Experts of a small language model.
Experts: 96 experts in each of 5 layers, a softmax router.
Below are experts of layer 5 (counted from 0) of a mixture-of-experts language model. Rows are named router (the router's row for the expert), up (a neuron's input weights, with its number), down (a neuron's output weights, with its number) and show model dimensions 0-127. Each number is 128 + 24 x the weight over its row's rms, rounded and kept within 0 to 255.
After each expert's rows: "raises" lists some tokens whose logits its average output raises strongly, later layers aside. This comes from a sample of Wikipedia text that the model never trained on.

# expert 45
router [108 119 143 140 110 155 120 107 153 139 136 139 156 136 133 124 137 180 148 116 110 106 153 171 125  95 118 144 106 129  95  94  91  90 126 132 165 139 105 100 127 109  89  66 152 130 176 167 146 163 108 124 119 123 111 129 123 114 132 166 171 145  87 136 128 127 101 124 108 100 106  93 130  91 120 121 114 154 144 146 104 152 153 110 115 149  93 157 123 141 115 107 140 110 146 155 163 112 153 133 170 140 127 100 155 123 159 105  97  75 112 138 139 132 148 154 125 113 121 123 102 147 123 102  94 151 122 132]
up4 [128 170  99 130 123  79  95 117 133 158 120 124 134 149 150 148 128 132 157  86 153 110 139 107 167 101 140 131 142 105 118 153 140 128 139 109 100 144 156 120 140 159  90  99 141 110  90 122 133 133 136 133 115 128 141 163 130 164 144 101 158 128 150 134  87 123 104 135 155  87 120 177 126  99 188 119 107 119 135 180  95  96 159 189 104 127 144 134 139 116 152 112 152 108 133 161 168 107 151 120 137 121 125 127 136 135 102 124 112  75  97 108 114 134 162 118 182 127 152 144 141 165 111 140 127  79 143 114]
down4 [104 122 129  92 134 109 124 155  95 140 154 140 139 107 143 144 128 170  83 145 147 134  96 100 158 152 109 132 150  94 146 122 130  93 146 125 133 135 150  74 110 143 120 132 111 155 124 159 154 100 110 128 117 109 125 111  98 156  77 120 132 118  98 153 137 128 133 108 113 129 144 133 139 109 141 128 156 120 168 120 113 158 144 128  68  97 145  91 113 145 141 119 128 159 136 129 137 153 147 139 158 172  98 118 101 148 114 101 122 159 119 167 124 126 108 134 119  96 127 130 152 116 109 140 130 127  93 101]
raises: "ease", "vert", "ight", "ending", "lot"

# expert 89
router [ 99 141 121  79 128 132  88 159 127 168  95 151 148 147 124 111 100 145 109 156 160 125  99 126 137 156 111 127  97 131 150 132 113 127 136 107 121 101 142 101  78 130  95 140  74 102 128  76 177 111 106 138 107 114 146 128 164 182 125 119 113 166  85 108 135 118 167 158 128 130 144 142 117 116 129 125 123 136 133 168 115 128 151 115 117 105 162  81 162 141 119 141 145 168 153 166  93 143 103 107 101 124 138 108 150 124  88 122 151 100 171 158 133 152 158 157 151 151 139 125 151 120 118 107 101 133 112 137]
up0 [122 148 126 122 124 132 126 125 133 123 164 127  86 152 133 116 117  94 157 169 137 154 121 175 160 136 126 135 102 131 110 142 133 110 109 125  80 137 131 143 118 124  83 135 144 136 111 145 112 108 120  89 129 126 108 102 145  94 120 123 115 150  81 105 152 175 129 102 143 115 167 112 155 172 135 151 117 100  82 113 143  82 119 128 121 143 129 178 165 154  86 169 112 127 125 170 146 129 101 140 140 114 119 117 129 133 147 157 129 148 132 110 119 162 136  97 117  88  94 147  78 166 101 117  92 112 160 105]
down0 [126 134 113 132 148 109  69 154 133  87  93 152 164 120 144 131 135 135 117 122 117 163 152 105  87 135 158 211 138 118 103 143 135 144 120  96 171 169 140 144 148 115 159 125 104 160 159 115 126 110 150 140 126 119 111 118 124 141 175 102 141  99 148 164 141 130 147 126 111 172 125  86 172 132 180 141 166 164 138 106 147 162 170 103 136 139 168 129 142 150 110 198 140 170 100 122 146 137 131  90 130 138 138 133 118 110 133 153  80  84 133 123 103 130  97 178 114 130 128 143 101 107 134  86 165 115 144 106]
raises: "1", "J", "A", "Mar", "2", "R"

# expert 53
router [142 132 115  72 110 101 129 127 123 123 154 164 109 132 145 115 157  84  96 129 144 147 179 145 185 117 152 147 139  91 130 169 155 147 134  96 127 118 148  99 150 125 138 141 113 120 103  97  84 160 122  90 134 117 134 139 133 155 116 109 144 108 127 129 155 146 112 141  91  85 141 146 136 139 132 133 117 125 162 164 116 105 121 119 125 122 131 164 131 154  86 121  60 130 102 107  87 159 158  90 140 127 166 140 161 123 124 146 168 132 144 107 120 144 151 142 131 111  93 156  82 123 124 169 158 157 145 128]
up4 [146  99 103 109 114 118 138 137 134 135 130 102 150 109 150 146 142 116 146 171 114 104 151 118 161  82  93 155 174 113 146 131 144 132 128 141 134 121 161 111 142 128 143 113  99 125 103 123 139 176 147 171 111 122 134 151 141 171 126 111 146 143 141 166 158 152 155 136 166 168 116 130 130 131 148 126 125 116 131 175 148 102 132 120 157  95 104 122 108 164 134 129 124 121 137 116 103 122 152  98 149  97 108 127 105 162 101 155 153 147 176 142  88 110 113 165 137 148 110 104 146 141 110 126 148 112 116 152]
down4 [144 128 128 169  87 176 199 130 104 120 150 148 123  99  77 140 147 139 154 109 133 135 133 126 141 173 111 159 113 137 152 110 142 108  96 144 180 107 101 131 132  69 109  98 129 106 138 172  90 104 184 123 148 146 107 142 100 148 167 138 128 106 130 140 128 124 108 143 124 107 111  82 139 146 145 124 160 130 152 119 148 109 119 123 154 137 106 120 128 121 178 150 122 129 138 136 125 154 109 132  97 142 133 128  97 160 157 145 126  93 118 227 133 164 123  54  89 149 143 117 131 157 146 159 128 133 125 115]
raises: " of", " and", " for", " –", " on", " are"

# expert 17
router [120 103 117 127 142 125 114 164 165 152 126  92 179 102 114 142 157 159 118 177 126 124 129 156 108  76 128 133 150  90 149  77 147 105 107 139 135  76 106 111  82 136  92 133  83 129 104 129 104  98 133 137 101 141 157 162 169 118 114 152 115  99 130 143 115 121  68 100 115 106 103 126 160 145 159 126 116 152 118 109 124 112 112 117 117 164 114 104 171 105 106 108 149 103 122 155 128 110 119 169 116 119 152 132 136 123 169 103 171 109 134 184 121 146  94 103 153 118 141 147 133 117 106 141 143 101 122 119]
up0 [139 150  99 142 119 141 139 126 100 138 143 125 141 120 132 162 168  93 111  99  93 118 110 137 121 118 103 150 113 130 120  96 145 113 165 134 142 123 138 181 148 106 149 177 143 143 193 110  88 146 111 150 105 143 125 137 129 104 158 122 154 130 143 123 133  77 150  98 100  94 162 103 103 231 112 123  92 113 162 156 156 131 109 143 122 132 131 108 151 133 109 140 120 109 101 123 109 161  89 145 170 164  78 147 139 116 102 156 130 119 124  91 107 138 119 131 130 119 100 160 151 140 135 151 108 122 101 108]
down0 [164 104 123 152 147 145 131 110 117 114  83 131 121 134 116 113 119 134 143  62 137 132 144 121 108 124 169 154 111 135 169 141 109  85 105 134  97 121 131 147 136  89 107 101 132 120 186 132 161 119 137  80  95 116 126 136 131 125 101 125 158 171 111 117 123  96 125 113 139 136 123 132 111 111 130 105 141 155 209 113 157 133 104 150 130  93  93  88 102 144 158 119 132 116 119 140  70 143 150 119 101 109 104 108 113 176 128 136 144 102 166 136 188 133 150 126 106 108 101 132 139 123 117 124 152 171 140 126]
raises: " ", " –", " of", ","

# expert 47
router [135 168 173 108 130  92 156 156 149  82 146 151 121  91 145 143 148 109 172 138 103 172 149 151 153 103 113 122 115 134 113  83 117  98 156 157 140 127 135  64 145 130  94 126 152 114 144 115 138 143 145 167 102 130 151 125 144 128 120 128 122 131 119 134 154 100  89 141 151 108 139 108  94 146 128 139 120 119 131 144 125 105 140 143 119 113 148  74  79 122 108 116 129 145  98 129 146  87 158 159 174 128 135 140 154 124 123 167  97 134 127 110 107 103 120 107 132 101 131 112 126 147 126 113 115 121 142 135]
up16 [124  90 101  93 128  83 128 120  75 134 106 108 133 132 117 130 144 127 152 170 216 143  95 116 133 101 145 149 131 110 119  97 113 181  92 125 113 104 123 105 134 118 151 117 132  98 121 131 140 121 130  97 104 131 130  79 138 146  90 140 114 128 156 121 129 166 101 117 111 143  97 171  95 149 107  71 165 149 108 133 118 148 136 192 115 191 136 123 131 134  95 154 113 145  97 142 119 131 116 138 119 133 174 132 139 182 118 105 125 125 102 102 111 108 152  99 130 134  79 160 127 125 115 108 149 139 116 137]
down16 [118 142 140 169 128 164 123 118 117 142 189 112 129 160 125 109 114 147 113  83 129 151 145 128 141 122 132 124 148 161 121 161 121 136 146 137 158 157 136 144 120 112 107 148 133 156 130 171 127  65 146 144 113 103 141 155 139 121 159 121 175 147  88 129 120 132  81 141 126 117 180 134  86 119 145 159 118 115 123 127  97 181 137 161 136 139 115 157 144 160 123  88 164 141 126  88 121 129 123 137 165 157  97 177 139 104 160 130 154 163 121 143 164 144 109 137 101 131 104 130  97  97 153 122 114 108 137 116]
raises: "long", "d", "b", "band", "ng"

# expert 30
router [ 98 167 127 157 139 115 156 158 134 110 155  93 164 142 126 156 119 158 106 107 147 126 116 115 104 128 194 157 125 138 112 148 135 112 111  86 108 153 132 140 105 126 178 137  99 131 114 146 114 126 137 121 185 141 110 109 128 155 111 146 124 137 167 153  73  94 166 104  96 155 103 160  96 129 132 157 113 138 107 111 123 128 121 151 134 136 190 103  88 112 150 136 126  70 128 144 127 148  98  92 126 109  88 147 135 137 146 135 107 157 163 133 156 128 152 113 133 131 173 127 149 115 165 134 132 107 127 127]
up0 [131 152 118 117 186 135 133  98 119 116  93 136 147 115 148  84 133  85 103  96  95 116 141  98 146 113 173 131 145 139 128 112 129  91 153 107 103 160 139 125 124 187 117 114 135 138 167 103  91 125 122 120 131 124 107 114 111 132 148 183 179 107 122 155 132 158  93 126 140 165 103 100 163 152 125 111 132 168 100 117 111 101  97 141  85 150 102  98 146  92 125 113 107 154  91 172  99  89 128 157 113 119 119 109 114 125 115 118 113  97 133 123 132 147 145 130 141 141  97 100 150 144 173 132 129 167 169  99]
down0 [ 96  96  68 145 139 119 112 113 140 125 205 145 136 100 145 126 156 124 139 122 154 137 139 112 143 143 135 132 139 180 176 123 117 108 116 125 128 138 106  78 103 106 153 150 125 126  83 140 161 150 147  99 147 128 135 118 129  86  94 132 127 150 148 113 159 117 149  90  78 138  74 109 128 134  99 100 136 114  91 121 110 125 144 130 127 130 140 151  99 179 110 128 126  91 155 171 183  94 149 130 133 135  96 150 141 136 126 130  99 143 139  97 120 138 103 110  97 133 148 137 158 117 133 103 131 159  81  90]
raises: " as", " proper", " in", " with", " alone"

# expert 10
router [126 126  98 139 154 129 148 120 167 148  90 151 118  96 134  80 120 153 163 127 155 101 105 146 104 148 117  99 105 103 136 139 159 141 183 104 153 170 127 141 163 131 133 111  81 135  81 148 181 119 163 138 110 149  79 121  84  74 134 125 108 112 156 122 117 108  98 139  94 109  92 111  91 139  91 155 129  86 133 157 125 146 103 147 172 144 152 140 177 133 111 118 133 145 121 163 107 150 146  95 159 135 147 133 113 152  97 153 135 158 142 102 112  85 140 171 131 159  87 119 141 101 162  79 146 121 154 141]
up4 [154 150 135 114 116 167 112 120 143 157 150 105  98 137 118 131 118 162  69 105 154 101  96  67 148 113 112 166 143 160 162 103 172 123 105 118 157 142 144 130 184 158 157 116 103  84 140 130 127 103 120 113 141 133 121 190 102 131 114 158 142 134 127 115  97 162 142  96 139 104 168 156 157 121 119 121 104 174 119 120 132 140  81 164 132 112 139 133 160 144 130 181 158 120 145 143 169 135 107 154 164 126  96 139 124 106  75 121 126 118 106 154 114 112 144 161 117 117 139 123 142 151 138 131 140 149 112 142]
down4 [ 93 113 118 155 129  84 156 112 144 182 146 128 160 120 116  95 142 141 141 167 190 139 107 173 129 143 117  50  87 101 178 169  93 103 122 127 126 135 133 108  89 136  96 118 134 120 130 149 130 140 122  89 153  99 130 138 161 139 142 145 128 140 127 106 203  74 131 148 136 163 119 122 153 108 127 132 125  93 152 166 134 121 154 145 106 117 109 150 117 144 126 115 131 171 115 121 110 119 114 109 142 122 144 129 149 165 142 120 143 153 147 123 142 161 136  84 136 155  94 108 104 130 121 175 127 139 134 123]
raises: " a", " the", " an", " part", " well", " they"

# expert 79
router [117 125 135  83  96 151  93 167 131 123  94 164 131 110 135  99  92  84  85 156 110  97 135 154 136 132 100 110 100  88 135 129 152 144 128  62 151 126 121 133 105 119  95 126  72 131 107  90 166 150 144 141 104 152 100 136 122 161 172 162 105 145 106 146 169 137 161 164 138 150 144 123 118 118 137 152 114 169 112 136 104 133 121 109 123 129 166  95 148 103 110 103 116 123 150 150 145 128  91  98 128  91 137 116 155 126  86 143 112  91 157 173 123  95 140 128 138 107 128 140 145 126 162 165 119 113 160 102]
up0 [125 153 159 105 126 151  91 113 179 152 114 111 159 130 128 117 168 108 120  79 160 143 136 117 156 119 149  95 101 120 129  77 107 134 165 158 115 148 118  97 182 122 122 118  95 154 127 104 130  93 129 169 128 150 156 127 115 145 122  89 137  93 121 121 114 102  95 160 142 117 134 129 110 128 183 122 133 152  64 105 115 115 161 152  89 113 120 148 127 159 150 132 109 115  76  99 112  82 116 146 128 139 182  54 144 111 109  78 149  94 147 151 140 175 188 118 131 112 115 121 143 133 119 135 107 123 134 110]
down0 [114 129 138 155 113 152 140 170 142 118 113 107 150 144 125 124 121 109 143 100 137 131 197 121 117 113 110 106 148 121  99 115 149 105 157 111 129 156 136 147  84 148 140 101 117 126 116  86  88 123 131 126 125 100 175 129 122 106  91 137 135 105 136 121 123 115 119 118 157 130 153 131  71 149 122 130 122 113 118 149 112 135 101 120 181 111 120 103 158 136 132 138 156 137 116 163 152 123 135 170 111 145 131 160 170  99 160 130 156 106 115  90 116 125 102 195 116 179 167 135  79 105 108  92 116 135 138 157]
raises: "now", "with", "un", "1", "2", "H"

# expert 57
router [151 110 107 124 151 152 151 116 123  84 104 112 121 118 113  80 124 114  96 158 118 117 153  77 149 120 143 151 156 162 201 151 146 146 166 132 118 106 125 103 156 126 149 165 102 124  74 133 100 121 147 115 131 135 119 105 133 192 143 150 124 129 115 108 157 119 142 147 168 123 132 115 118  84 115 130 135 101 161 109 124 132 153 150 170 125 148 106 140 104 100 154  96 145 131  96 134 116  94 118 179 137 130  76 127 116 113 126 148 153 159 139 111 145 160 114 159 164 106 124  81 117 118 127 141 155  99  84]
up0 [121 146  91 116 176 155 109 139 143 133  88 110 101 127 129 165 140  89 115 108 154 112 129 135  99  95 124 137 129 120  95 158 163 138 155 148 129  78 120 133 125 110 142  81 124 114 112 136 147 152 111 109  41 138 115  74 128 152 140 129 105 104 124 155 131 116 130 156 149 181 145 133 103 137 144 129 160 141 112 107 146 102 149  74 114 172 136 149 128 138 147 110  87 149 123 107 176 153  96 133 106  90 139 108 139 102 145 145 139 151  79  94 111 134  96 151 131  90 146 108 153 182 127 100 155 118 119 105]
down0 [121 123 120 162 123 104 150 123 111 158 123 157 126 111 130  87 163 100 134 146 114 114 113 108 121  97 157 126 111 113 154 156 162 147 122 149 111 128 142 115 127 143 141 127 109 140 148 144 117 137 119 130 119 166 112 130 145 116 126 123 109 143 103 127 157 133 112 132 165 135 104 132 150 112 139 114 139 134 106  99 169 146 148 147 128 112 130 151 160 135 121 127  86 131 120 144 116  74 128 156 119 162  81 107 154 109 112 168 152 157 118 116 153 117 125 148 131 127 131 151 152 132 106 127 103 128 135 163]
raises: "\n", "===", "|", "A", "The", "An"

# expert 73
router [121  89 119 149 136 134 119 125 107 148 164 150 128 148 116 135 114 132  92  74 128 187 146 133 115 115 125 146 139 134 161 134 110 121 135 160 120 159 123 149 134 140 162 128 136  88 163 112 111 146 138  92 103 147 120  91 161 167 162 129 114 145 176 133 137 127 130 151 120 179 131 183 178 145  72 124 150  99  80 154 119 128 132 126 135 129 120 182 108 185 127 159 107 109 136 165 110 156  95  97 116 131 112 136  88 142 107 105 135 110 116 107 149 152 134 116 108 146 154 144 105 174 130 111 125 179 101 108]
up0 [108 102 150 101 148 129  99 153 140 139 125 123 128 160 137 149 100 111 111 138 115 118 121  69 121 152 165 126 126 137 147 137 137 140 135 144 150 150 110 126 121 127 128 118  94 156 131 108 105 121 105 189 150 155 138  97  93 171 121 142 133 150 116 127 169  96 126 145 162 120 143 148 175 139 114 125 156 117 116 119 136 116 145 147 138 105 187  75 202 158 163 124 124 141 157 133  95 169 123 144 135  92 133 128  78 119 140 115 153 147  99 112 107 163 144  89 117 130 151 126 100 124 147 114 112 143  87 114]
down0 [154 145 116 121 108 174 116 123 149 122 101 135 143 150 133 133 172 106 117 113 144 149 157 112 148 155 164 144 138 160 125 119 123 144 133  96 150 122 141 118  88 171 138 141 109  53 129  90 128 137  93 133 135  87 105 105 133 139 138 147 129 146 119  98 122 122  95 102 124 117  80 136 128 142 116 121 127 145  95 113 113 140 121 104 115 151 156  83 120  79 138 124 116 159 109 128 137 131 138  84 119 127 123 156 148 168 130 146 104 134 131 132 160 147 120 102 135 121 120 158 152  97 144 177 104 152 122 120]
raises: " (", " /", ",", "/"

# expert 8
router [151 176  93 155  99  99  94 120 102 148 134 106 123 119 147 147 109 146 176 147 138 116  97 138 150 116 135  98 110 121 127 167 113 154 154 126 155  97 115 140 113 122 156 135 139 122 134 131  95  82 140 152 146 164 141 114 126 101 145 109 147  91 108 124 146 130 136 155 123 115 114 133 146  98 144 113 184 141 110 103 164 122 150 110 154 114 152 123  94 100 153 119 102 131 109  90 103 105  87 155 141 147 155 141 192 118 106 150 154 154  99 141 104 170 134 115 133  90 116 111 119 120 116 123 150 124  97 136]
up4 [135 112 117 157  92 150 111 131 118 144 126 102 148 137 181 127 120  97 139 128 102 142 157 117 143  70 130 142 124 134 140  44 117 125 120 179 128 139 148 153 120 138  98 142 131 135 153 108 114 147 111 138 128  86 115 127 124 153 125 116 120 107 118  98 115 140 143 205  92 157 100 132  93  93 111 115 147  80 123 135 120 155 122  97 164 118 124 108 177  84 150 131 136 142  89 121 178 116 111 167 138 155  92 142 110  74 121 140 118 134 170 115 139 159 173  81 107 124 162 167 148 137 162 154 125 108 144 146]
down4 [126 116 106 165 112 120 113 113 105 137 166  80 140 170  78 117 135 157 142 119 138 139 116 115 116  78 142 136 105 135 168 114 127  98 131 167 167 113 117  90 155 139 149 158 142 132 137 147 120 137 147 177 112 138 145 145 147 133 114 127 113 120 159 121 130 124 102 152 147 149 158 151 144 113 139 119 138 133 105 184 115 136 151 163 150  99  94 134 152 121 127 107 115 100 117 161 111 140 116  95 156 113 137  65 135 141 124 144 122 118 133 157 155 134 133 154 127 106 160 149 127 115 132 100 137 133  86 140]
raises: "ible", "mm", " |"

# expert 26
router [146 101 142 114 116 154 109 164 118 128  94 146 122  96 122 142 125 110 111 165 120 103 113 123 164 132 171 123 138 106 176 165 122 117 145 157 109 131  97  89  95 129 124 126 152 122 135 109 119 116 164 155 147 110 115 131 116 161 179 151 124 138 101 117 145 106 154 138 184 170  92  97 141  95  99 148 116  94 146 101 164 106 117 174 117 113 116 126 167 125 105 123  89 127 130  99 171 100 141 111 174 146 161 104 172 114 130 133 107 156 143 162 112 128 148 106 103  89  86 119 131 139 137 169  86 167 120 104]
up0 [ 97 161 119  89 125 143 147 122 135 125 114 129 141 141 123 136 107 112 121 143 119 130 119 116 111 142 162 120 131 119 147 143  99 131 176 101 109 160 129  87 155 197 145 129 130 135 134 157 109 103 113 176 113 133 114 121 100 139 118 130 103 139 128 127 126 179  88 157  91 134 102 134 116 154 148 114 116 146 161 130 108 156 131 155  66 124 179 145 132 139 138 126 167 195 145 157 137 150  86 156 133 116 167  99 131 133 154  84  98 130 135 105 125 142 126 160 158 133 122 142 189 121 133  96 110  88 133 118]
down0 [162 107 108  90 118 100 123 167 112  98 132 175 113 122  71 141 112 143  96 162 132 161 157 108 101 107 152 126 124 123 121 162 143 129 137  78 130 188 140 173 161 103 171 135  99 128 113  89  96  92 137 111 129 168 160 122 119  81 135 128 159 130 135 121  96 103 123 120 140  86 129 102 114 142 143 127 146 140 113 127 147 115 145 118 126 132  99 154 128 107 123 133 138 162 106 104 154 124 128 171 128 137 161 102 136 113 140 150 109 123 112 128 101 153 109 110 143 104 137 158 124 130 114 113 116 125 148 117]
raises: "==", "===", "In", "A", "On", "Since"

# expert 13
router [158 136 121 150 163 152  89 170 175 150 133 168 181 112  93 146 168 163 170 129  99 137 129  75 117  89 147 110 105 138  97  85 154 146 142 100 155  86 124  97  93 133 155 152 130 105 154 127 109 139 116  97 119  94 125 108 153 163 157 144 133 123 171 117 146 107  77 166 106 121  91 147 108 130  91 120 115 153 152 176 143 157 136 120 148 185 159 130  97 144 118 158 122 146 125 124 136 113 114  93 176 140 138 133 163 143  94 122 139 123 118 137 149 103 115 111 134 149 109 125  94 115 140  93 118 118 114 129]
up0 [111 106 106  84 195  74 130 117  86 146 116 125 168 206 115 126 121 125 123 144 141 114 125 110 128 121 116 143 117 104 128 115 114 167 120 164 123 150 159 125 128  83 148 120 108 144 154 124 143 152 148 158 105 102 120 135 144 164 119 142 110 108 104 182 156 150 111 129 132  79 118  91 115 127 122 122 112  97 177 133 118 127 127 118 189 131 131 161 115 171 133 130 105 112 111 172 134 107 163 144 114 104 137 147 111 140  87  78 117  88 146 117 117 150 140 137 147 143 145 113 111 128  96 113 122 105  96 145]
down0 [107 157 129 141 122 158 112 128 127 111 141 155 117 129  89 144 107 138 136 117 123 102 154 130 122 112 135 163 144 149 151 126 142 163 100 102  81 128 163 178 128 108 162 119 116 152 146 105 149 141 134  88  95  94 151 130 113 107 168 167 120 162 141 137 121  64 142 133 151 104 151 136 115 122  94 165 131 143 119 176 131 139 105  64  90 139 163  87 148 109 139 100 118 133 140 118 162  88 111 119 140 133  84 114 122 144 163 100 186 110 116 136 110 108 118 152 116 102 145 101 138 106 138 138 168 116 115 155]
raises: "4", "6", "7", "8", "5", "3"

# expert 82
router [101 157 123  74 149  84 172 146 121 135 150 124 137 160  94 150 158 123 180 157 114 163 115 147 102  75 137 118 132 142 206 105 107 133 132 155 130 121 134 127 115 130  93  95 145 139 126 158 175 144 118 159  86 170 135 147 131 150 187 122 120  80 116 136 141 109 121 129 141 108  97 116 120 125 132 116 129  94 137 147 108 117 127  95 106 123 148  90  98 109 127 121 148 132 131 117 113 120 150 147 120 134 103 117 129 132 159 137 128  95 154 115  90 121  96 135 111 177 162 135 147 145 122 114 142 131 140  94]
up0 [185 116 137 155 115 125 159 111 128 123  93 132 159 113 123 117 154 105 133 154 117 128 150 105 161 133 145 135 168 150 130 143 122 158 134 111  81 147 147 150 114 129 151 116 131 167 114 117  91 118 109 164 113  90 109 110 114 157 109 155 138 117 112 126 144 115 117 140 107  86 126 124 132  98 140 133 137 158 186 112 117 123 148 147 128 109 180 106 143 108 126 137 113 124 135 128 133 151 105 124 173 167 129 165 161  78 168  92 119 106 150 129 137 115 131 149 135 144 100 126 181 113 135 117 147  93 165 100]
down0 [154 128  84  89 135 122 120 126 118  95 132 127 118 149 111 118 169 149 144 132 131 168 140 148 138 119 144  94 161 122 153 149 138 158 141 113 150 149 139  87 134 136 132 166 109 139 164 106 131 135 152 106 115 119 119 134 115 130 116 138 129 131 156 106 151  80 133 124 103  95  95 167 132 166 160 154 147 138 137 157 109 185 167 118  66 123 110 143 113 172 116 181 108 132 161 127 127 183 104 166 135 156  88 153 103 108 169  88 160 153 162 116 141 113 106 124 142 128  74 145 135 151 146  83  82 130 146 107]
raises: "lla", "ly", "ller", "din", "BC"

# expert 28
router [145 157 149 101 170  85 154 141 155 115  97  83 124  95 104  99 121 144 142 150 162  96 157 146 130 139 116 133 119 156 141 148  94 135 131 105 100 129 151  89 138 124 117  96 164 132 112  89 158 111 103 162 132 167 136 119 107 119 171 123 103 130 166 145  97  87 106 125 121 145  85 183  86 152 106 141 124  98 127 111 131 112  93 151 122 150 173 146 176 105 138 103 121 157 103 121 108 142 129 172 128 124 167 141 120 126 154  88 147 129 141 127 108  74 141 112 114  99 114 100 113  99 168 111 144 114  98 132]
up12 [174 121 149 136  88 133  96  79 103 133 146 170 125 155 138 136 137 109 142 124 170 107 132 127 130 104 115  76 204 205 109 137 162 136 113 141 153 135 114 149 148 146 126 131 135 147 120 129  70 137 170 116 116  74 164 133 129 172 120 150 130 126 102 133 127 129 126 130 156 169 149 122 127 136 108 142 162 143 114 147 165 120 123  74 133 115 123 127 131 109 135 159 167 154 133 112 129  76 169 125 111  93 146  96 131 144 101 151  99  98 150 106 129 146 147 136 141 106 135 112 153 133 104 149 130 113 130 152]
down12 [ 99 110 125 180 136 107 161 111 111 143 142 153 126 132 122 135 132 105 111 172 115 154 154  74 158  86 111 141 119 110 138 102 131 132  88  70 178 110 157 136 129 135 136 138  91 145 136 126 157 155 154 150 121  80  73 141 113 154 138 127 140 100 171 139 130  93 156  94 135 103 137 106 167 158 140 143 121 105 178 102 160 122 122  95 137 131 108 126 115 129 166 153 164  91 151 139 123 122 151 143 123 102 143 185 114 142 154 178 138 133 104 123  97 133 139 142 165  60 107  87 169 110 110  98 101 129 118 120]
raises: " the", " order", " their", " terms"

# expert 77
router [113 151 145 144 123 140 156 126 106 103  77 121 100 104 114 109 106 171 114 102 172 158 134 135 104 150 117 132 112 112 133 164 149 143 112 122 108 149 145 131 152 104 151 112 116 120 148 190 151 166 173 130 155  80  75 119 131 154 108 100 117 143 142 142 116  92 143 162 102  95 156 157 111 121 132 153 134 128  97 142 135 116  81 161 149 125 122  78 179 112 102 115 106 120 132 149 134 148  78 100 145 145 114 125 102  95 170  81 114 160 136 180 128 159 147 158 133  92 119 126  96 112 148 149 146  98 177 130]
up0 [130 131 128 182 100 121 104 152 154 170 143 164  96 141 140  70 118 131 108 133 148 159 105 117 139 112 125 126 174 124 138  97 136 123 140 171 143 145 156 139 106 166 111 127 115 116 125 148 165 164 103 168  92 112 142 134 126  93 161 150 170 113 172 136 142 165 184 127 128 156 144 106 161  83 127 142 122 132 113 103 146 142 124 135 113 111 126 128 129 153 131 135 122 176 136 143 115 121 110 112 136 126  91 162 111 100 121 107 148 174 109  96 116 158  74 147 129 175  95 167 146 146 128 145 178 136 143  93]
down0 [137 145  95 129 175 142 130  94 140 101 110 133 147 175 105 111 146 118 142 135  98  92 111  88 120 102  89 128  99 127  83 155 151 128 114 122 112 131 117 114 155 121 129 131 128 123 106 118  98  90  81 125 120 120 135 101 135 159 130  87 108 141 127  97 140 136 156 125  95 129  50 108 120 187 146  90  88 113  96 138 139  89 164 153 138 124 109 123 134 173  78 134 129 126  94 143 156 134 104 111 115 114 156 138 196 108 105 130 178 136 144 119 122 163 140 135 117 103 177 101 145 113 135 127 164 111 125 178]
raises: " a", " the", " an", " also", " noted", " listed"

# expert 32
router [140 110 158 111 174 150 104  75 103 150 110 140 115 137 119 118  75 144 160  77 137 130 161 114 114 160 122 170 113 149 121 126 142 136 153 108  85 170 119 156  87 141 114 128 136 131 116 135 131 121 110 121 120 166 135  87  85 160 140 134 143 139 125 122 147 106 150 157 159 147 149 171 117 130  94 136 123 134 119 149 124 177 124 151  90 112 130  96  99 148 106 151  66 157 105 162  84 169 102 126 115 148 103 162  92 120 130 129 165  98 119 139 131 165 145 115 178 133 140 113 112 124 127 116 157 144 127 131]
up4 [149  94 197 141 141  90 124 154 129  77 115 163  69 113 132 156 132 110 157 130 140 124 104 146 116 125 163 127 162 119 128 136 129 112 143  98 116  85  93 160 104 179 141 110 135 162 124 136 121 107 133 133 168 132 106 120 110 169 122 124  96 128 124 117 136 143 157  91 155 144  91 152  81 165 165  84 144 103 135 107 167 149 191 136 129 131 135 110 143 150 116  66 123 115 159 175 114 121 110 108 147 152 146 140 162 109 125 143 156 106  89 182 122 169 142 138 178 165 135 117 117  89 119 154 113 109  90 162]
down4 [112 124 125 108 165 115 117 100 163 151 138 103 147 123 159 125 170  97 141 147 116  87 108 135 122 123 107 145  95 136 131  92 130 107 117 146 168 148 123 125  90  79 110  92 110 121 135 117 121  97 131 131  96 124  91 155 169 123 131 109  85 124 105 141 142 129 154 125 135 132  76 125 134 124 133 132 104 136 149 122 156  99 121 138 158 128 118 172 149 113 126 143  98 142 125 165 102 142 162 168 138 119 118 175 146 128 139 159 117 133 115 162 137 120 143 131 103 131 108 128 143 125 162 135  89 135 130 106]
raises: "t", "conf", "depend", "correct", "connect", "tra"